Experts of a small language model: 256 experts in each of 10 layers, a sigmoid router.
Below are experts of layer 6 (counted from 0) of a mixture-of-experts language model. Rows are named router (the router's row for the expert), gate (a neuron's input weights, with its number), up (a neuron's input weights, with its number), down (a neuron's output weights, with its number) and show model dimensions 0-127. Each number is 500 + 50 x the weight over its row's rms, rounded and kept within 0 to 999. Numbers have three digits each.
Before each expert's rows: a language model's description of what the expert responds to. This comes from a sample of Wikipedia text that the model never trained on.

# expert 45
Hyphens that start list items after a line break, plus hyphens inside compounds (mid-1960s, dive-bomber) and table pipe separators.
router:512540436541416513456422476420478530506541513483477427465448555566478542568451463517553516458564486487466430443548569497392472538582566493543499499467494524476529497490475513374518565524567464485478463558509502389523511579504454487555597482388504458553538450575400597556572496521530503560502448543505481559584501584515500464525531523560535589596531463489528418495422529537555533465430
gate0:506442537447397481507489503571522466434599457555516517455490540588491408603508500529511505451611607496422575519497602487438494496513555467500413524463501495472465446548527477436448532618398511441512510546465583504512539506512501448485440530557543555608482440490377570401511485492534472547508503410540474460468433540475503519562541563476540534536511490519405455511440460460495531485480
up0:518504499620578428418525558563563560472537456415561581483510624429448453428466483557518584418491487544513498512544486560420418468649500532516500506443460546457465531531430472456509517492517506411522465404545566424546431554452593493565578508517495516469534530497505467592482511618530500467449523457486467555521444519540552502530492419510533497500518482520524525438512518497435438485533
down0:573454500500419591417461429474536516506569434648519544462495512464432483512577440465473470522538490500558613425480426530468595540521408474558504527499495458398572469503478490556463507435453509528507588521414529515499503422480469445470393440546459459510588431493483528593503497491508489503527478534527438522556420532502513519405601559532445441449473505451430522518460475514552560533489
gate1:415451498490459491585422510515492494562659476544352473476461396471513500481542482486457457519440433533542545602448516434568546539502520544491536536492508478517404451478530540488498480521529503455512414524531510494482525413484565477472545469468506415539544555456465490547441507531503539578462380541508497505482587507509508540567608467430444501458521507392496606413459489449486449502434
up1:492420511495574522510502521511491516462519453455571600535551377416571524511499514514470418528507448493552447497506500483402484459427502592495502583536506400467414547510524602451454585527511512574488508483537486489466483505619553598468538527445493504526530469459530461493531487434464566545566458455377592587424465542567466508406477433546538448488507508527522477478504465485390420508507
down1:561495513448568488465508500511499450511398516434502467463529551484399430479539485486477508544470474588526493423432434527434443451469507444558516457467469488467484477412507474513519529621469508517477362500422400551458500457513477455489578432480549517555533511498494481515436511532511556470498579418526533405571535560484540546399545562416425574524527512503583410533543568480525444442390
gate2:544408479505480538568485447506458543540444562497546484386445592438414508474486495435420498395548452439555456497522508520441439490545557413533466435487542474512529545522506471454520497553472524411516568455483460499442392481486488524493471491436650528544469465471519444469504470549564540480574450494544516518428553513477434526398439527522451401508412478534456507564532481446379499511574
up2:539509527498549549493501500500495473497529481523463565445439543496521551594454449337434456525456455475483441526565455510473490474456467457506576474490499546562529468492541460597489539405519493534433555464618457531529629583438477513454441470497468581472495543593539482464512436504397412563483514567578512481527428533488434489512523385441512548437542468404484492554455553581473503500528
down2:560498445575560433516489463544476452492530571394467470442452513501593425361574484589422465459545594537442565503518485493503505496569399504486559515449517517470471461498564471500433525516445484520436488539506486527496461584583573507575453558513502501540503553423489546460450475447387454398462476475429456490467522552506521525565633502437459471534565545540471487461551437438512459482510
gate3:490569522547512471469492543506441452427511503503509472554474525562470556545506481474484534471501476571484500481497511432455465499487550517429465481555491485453527471569437594563417513551374511403572454505490517461422488544624475564455448562526452541485456486467540426533461584437476458492489606495457536513444525573498437532537575531441536497593439403558516401384524536556486537380446
up3:453483553521552530490453466591527492519457526459508428531408520473455435437532484588569508510443552490476476364470441517559398542437486521543513509528561536540510493461499508540441470518503513522503507484543491557500482535549482483483515461525459463497439469400512510514493387570446520582582436439518559374617471516533468577557451479473490379441448621494529452531538442512548461546608
down3:625503553473403540612481492464561559508520453550478495358539551561603565531548535472505498480561459463511474515450618561552514502485472478561550457428427497505510537417449498486480494489468505460484477444579467573579464533522512424521509472491484546517528411543463538462515606511539528537577544508463468508470496493558524536461497438562508484538556410352506547544471462519404506581494
gate4:540543508502556497515498592504424464556536410555459464577536488400606408470468526571461532464431548623491462482484566423549476517564540549429522390510488513498527504401466518460608457476499472427535515492453447485373465548453490535568510568549550526466474484561520558473489543494474527528494478545518457474478462507527632476474580458494399443464487465484533448533565543498474550481417
up4:521493460470549555549523493463457513499489454555531453494470497546480470483572526505567398509476458517440476531506549591555537426543542416370549677507515555491474547496484490456371455486540474564507446522481523539554537459501472548439547482402505557420545569434551488410454484475426474497534528453378552578489499389517527515468479471485451538535435563498446510458493471513529428580525
down4:401586501554473512568559541527561468445522494519458516507594434458478455478363552565463569437528502470543473456534541517488452511481414403544560456467538431467533485454477495538425501550505489446573483457434503561447532418517445419482523597590536463541541528553487498508435562490466438457462426421421575464479510494377515447514418490465489535494612508518503449526483508475470576561533
gate5:502569565435532528519558528450487529490469491509471461558475481488591524553529559526524443571544509503471403468632553421445464545520557543537543506636597600484454518604651454606549570587545512571448517538473541551484505498553566460480467502437529507507456450484504505510579429493519410449537479435512477476498513577519498488518463529514543522439553473488515523485507520495509481629540
up5:514488503493515551501468495515458478617526463542463420556472483441410529500475524514528572522501494521525419443483502386391532436589546470514473483573444444588411464455531391486601451525553503589485505504551554517487515592516544482532561469537493547436480590507449472534428509424458584443438473525480454531554514596464514497555489521575477484375539499480461494565401565462546486529539
down5:476429471606542508534521491505546426484521568426492462439444497495511430503560521492490495486566501509492566513563476494582566457435396471484518430490542439435584555469525496585472504499529456467562438469584560468439510473432444452518534555523631458491365533559579451518450440510505539588504540438524484480464425351463461445420525486521461576551486464535466558458467489513477461451468
gate6:595492496511561522522525500423406453520488596488471503449490359560475478514484451578381464515569482436527534538524405601430449597527506544484501516475437433380500472484440455470461550456467500464482463489505508529598545577468542482548502516492554570592493541443423517522439471521521448503474566516492445579530532522562458545493555561446537556477447452483555482558507515503398554570454
up6:533458470568528567499536449446451527507573553448515543525407495443422461545546425527550477449472498444495536451428493445518540494451548478564565571494517438388469554424522513444448557438450511441426417504504486546498452523375468454477492499554459458546548520488511503456463505480452540589433523583513382464562546627463481456434563506477532551469446492607456480479496472430473486526599
down6:434438463510557514450497524536543477479532463497498428508512632466502583409553577431486505497560467449578488541523544508495542393499444524574516445517408550520473528545425556459540468549496553563569436459503352493520564506573571555535483486494427545503452580464508449425498511478540433515564463535462485562514604486572550546527500535494489406516495468560466550592419507491421483446463
gate7:475441551571500466450464578453538492450426522470493563386523503477487487497456517488530492466553552550420438396563456507449452524500471433515506467590501526523523419539497523464495557564512424570482498525506532507500585555438486468409449655485499415500535432524514550435452543490497537421472451421490535520430514540576504598554607484472519413557478452531465527554481431454511586481585
up7:490561612542500459508476443498364447567464521549505548514583463460527551531589452539519545444546519555567436555450487481466559560487458624540508465519496490553438582405579557494482496495504442538495531435591572568501519517501511497526444467447561442554404486483384562508380482506475437547523480486490525529504456455465502439578542552454462514514553626475556454478489518535450478487491
down7:407513508467486506549508481408509412480441375527546416431472476550476550515497461533561577502501564475392467495532470517419519415577525366472558549502505471469473604509535500576447519500464522445397512437554542476453474519449459497497500534504476489527468442466498542530575501443426557487524498492471479427615461516419506529431431479515574485444614492522527432473464533393533511461544
gate8:461541547551458478515466432510516452543440520534461443415466475525510517540541487480451436464495592462440527399482567504453567457551508475528500520534508418478526594504510622529502585493600419564440472481507514454502611479365531515515549463421437443514478499467480517594549498453499524528507456542473453571545515426526497576495538505389502481438554409576450435485416463536441534576459
up8:482580556515510470517512450416548499523465565556412468509560553576416490448454577552459434514524384450543500563533467506518476411433487379469492555510511500594526472542531519499424480458512595375488461512518555490558477458563511478453490478503486550515466519575496556572528444430508542535514522513540475596413572404502504549467567491479455478508496490522444421398561481570565406507513
down8:438486586478513456545453607521506538525531436573434582500508343454500506450484456513551435440531587553459483512513524520542448485494528543500504515446499480530566520530511420517505437445446470542534341581468447549519452589498561525446509498377535551497549555596578494579541480478494468499500462449499403453473486469491493570502498524542505505498455543497545475398488547632541497446496
gate9:521524569423455460522477560436507427483509528531497498433469533465431542542410486438421566434414508520559506565495571568572507536506512401455459541500455571463556602553504539485482520444469507447521478563455504498429458465527486503454502556495487402506453403557406547461478581446505476587505481515485514457497515601526458577475430542524490475540497420548564543443488520453465478458324
up9:533473544577389498468433482417518554544528473499487456576571539574517577543521458506482503554553516548478427534538577419480488456495442459449565450547486483525502523529517538436589555514475530497503408512475520499559458450452488564390615471472498485498469579516588544467464390460502518522446478510476522381406567539608509500473395491492492528468453510454483544471461444460446518518633
down9:431529446519456461552506463528513464516436492507467508457432451516614537487526459413534563534477565359514515461412446535463593526507531590506453429549547542431504515458488495419386444455438515456550549538585474510537581522530479460493409540474458436542446474480501496490534457528463481556558436565522534484477515429499485562484471458501443486409490486358470434527551464597427545461446
gate10:417487486510390542405490552484532477538467404559539543556434470540554513497520529488504512464445542586430535512462483464548544532565548496550571468433462511442533485574498490545426576568539469546564461439464565393571516518511445542490554543480461449544454523478527543528516412508529532555472504515438526456516468519489605460460499506586528449366482618366542506473541497417533534564482
up10:497445496528455444540618470471424532513505495541516470485559425465477591488555527457462550546471470574414492529577523516538461512462519471514534450420453535480551355497417390615461529481474591569606492534513530529502596535514478463455460414589444497582521492538525459502487403564495559554508541607512469470498436517517446425567533468506527561457431490480536560502577507481485505512491
down10:477571427434569471479473521456477486428516471537507542537534459521463514584500578503517494486512533343580426454528484525513380464475482443516525483579481582484463563477472527449576528457511416364477507451465475525508559467483515494433487520470553551451482461456495522491505518433500442415492432456435485502432590535498579647479478524483485402541514509525394456528367509472514512528502
gate11:558557548438574551478489511509464500430607395507562462416465505511452393577462551603429524444413479459519509562492541537559440579527623522513570498441481488544484519577464463414491527602516466467495530550527439525467436488408473473590431543417587503511534478528461534433597551496476472551450476483511517512460538462486548510483449563445506475507397479420513498504455501545516490448526
up11:454523461461461521469475409560514451512435504471507541470486476466398516436586525503472534496467454482523478446530496451537517561407433486497484442519579436500403525527528440570494428479496549562488448482639483427470442527490477498445520476482520424532540468460522495455497672563408433509498577546532434442520429558518484444537617467544484545491531458503519397366485490497465457474453
down11:511500533434372485502506534435463584452536457455453587417493468563491505478466535478455424441522441557512500541512551503467500466493582572492591523614372486530575493526490493501480394468516491438409515463537513504505438507524507475454416482509537566461483475569506476525487536478432523494486513470439553486531549557548549543395389445561536574465547556553495415481441527453571506583601
gate12:524474600517469473553495615489469513502546440475402448446587545424536532460540511470438499532464536448460478465454536546498512504456544432512504545518600533540540495432528525449430452527459525518534446528425544582610499492586447455545525526598622438507552461464509511563462479535552483549497502509638569467578584462522487557542537551520551533471485476419537462498512465519581505614442
up12:533415462512389518468510581512533521556539467529454511409568482559557526502510485490503472504461467528470474491515574513608420564437548546459438511542543492519485542510453473504430457587580449463554484516514569566454518495472406493403505471477411580572464492499626519393431494467456496514490478354452516508485520422586557516540403482488562532576484495554496466511530453520513608489494
down12:515547497501532552561529503537537538488414529502584522466474455470523511501506588397610489485552508521487535449539433426568538504531527501510487464466502412574457555496452515483439454544451461503366508546440548387527554455528496584575401515486628416339498523470459495490590555537494442552470518490503519450559485532558460521554503538572472484420571497448454558548480492531493479445512
gate13:546549369506493478427421477489539480569500504574473508531487595483568572498649484525509549484530469455474502500564509545556478446534504482454472435512526428398499490577533556474477472477462553519486450508476558418494549578510505567433538519431556512565482512570537442528375563452545532463513450534484486559549462609609543537408433475506512490530549545577424521478510498558545488411485
up13:563530421516554580549538504460488462553594548503462651497557563504491538538532460512580539496553441422527516469453455473531546522592488472535538456464469448462512508547474504384446502508504612445519495520516515504505488487410425513600575501509572474409460437458385477512332467526482526499484564516546467544522526560560517547479426505483414402527482506473516495474509555501518476423519
down13:538456425521504371488499494541553573511414497415524455522596503547643604545493483546485480507394526468510402498458509476585538550498571580436564467470467613505563454502537502540497463469521531545547505490486484423508492491607562488371457471474402501527542499443508467520531492511508537536467441529523482459539481467438534444441456421541476535501571434476489477404521576452438490515488
gate14:456496396497591452471453514563525541636374545472421520497377405552499502511417489539547433551475590451544478495430476400479527562441526572530580484439493482433541546462572453488497533495515496525442462440515504492503494543502594471590562578516462519525497559534564499411534486416551491507480453464512448485542474526544456542507550494469561418573464486489464536529498482567410533466499
up14:570519439521427542462565530464562601477466493553502530501508469586518571481471475508384411475579459472500440500451460481470546498536538466473506525489450450522528476549535450547434490530513662506551511396517537512499503538509518482430486470502536501456617449499490552483575533557533470444523441437436483519434514447490466586513600600484537525600527537529488554457606456551448386510567
down14:412589497451517482549524581527483480582438497431494544507565535497501500479525453549600482474427535509490621516476491544488533538522592520541486489459511419559577515477504513529533494515569488581530520437457424443514399517451490369538548553498527472535406533502645456553538479423537609422504419445489498481580491587452463533446499461503538467513564513507480593532455547514512529521573
gate15:570568516406465429492439487567527474493482628482460537503529499563590564498448486413522591531541487443548496487538577487513492530488507497516583490549529479511442439526472525503458501460521511484528491527511537409499534495390422372536451565549557506541455636531480493468562507546650421504473433537608534553425419521454442455547496516519441502479493525504491506516473457580533487475424
up15:452596522401486497471486489443444493500466598473503513487527475527591488458442553462521461586497500499551446490558581502518532515509554474491528524564496477568497488496513460531547496432452571420465497513577468510531622478519564495502524598402515533469490572512654651452535535505478444481414454521533450445573518512472465511441521615513573529511493410555523423587511511449483559508449
down15:569454448484483463480450503573478456460425474458564467508540523442470527523453489524466449478432539369529513459496445539558454508587571475616530403441523547510603512486440465537558476569537588522457565579497534383433478518468554507495455496537419480598573515483540406482558497542497495479551442489478464561575496536559393516521441479450400430522493480504495458454497455529425490536564
gate16:528602420454467447459531483496521502503394453482456458505465563457505462568495476495501475497513470562505495461443487555463597580506448470543610453451504402495499449538585575533502464536495471538443537489594449547544494579416540449488546575470468397502487419591449419557556496429449383513495457449460511516519486535492415511405503559555554520526463527456543498452526473515524579557397
up16:425480444485519431544484601498536481585519428507541483610561516476535543550487567530471498515440508433442515528446368531563482569517538528474522586457486526454508446376500491599460421484533609485585475435457495572416498511430485513572479529574523617508409489447526506524575541502513523549499521464441489582466431465468448470495537497466449504432481507516506460521592552481454539570456
down16:617481591490559450596501556491446512493478542495506519499609509428519466474479420522503469391519495466489527560482529456536497451500450430525512510458543531502581538453431534503517578579522579491432572534479473484525441503562454509482477438465532466532574471411518464553366558549473477501572469410554519448497574575453412501530443493533558486501542550439457455380497404528589522483553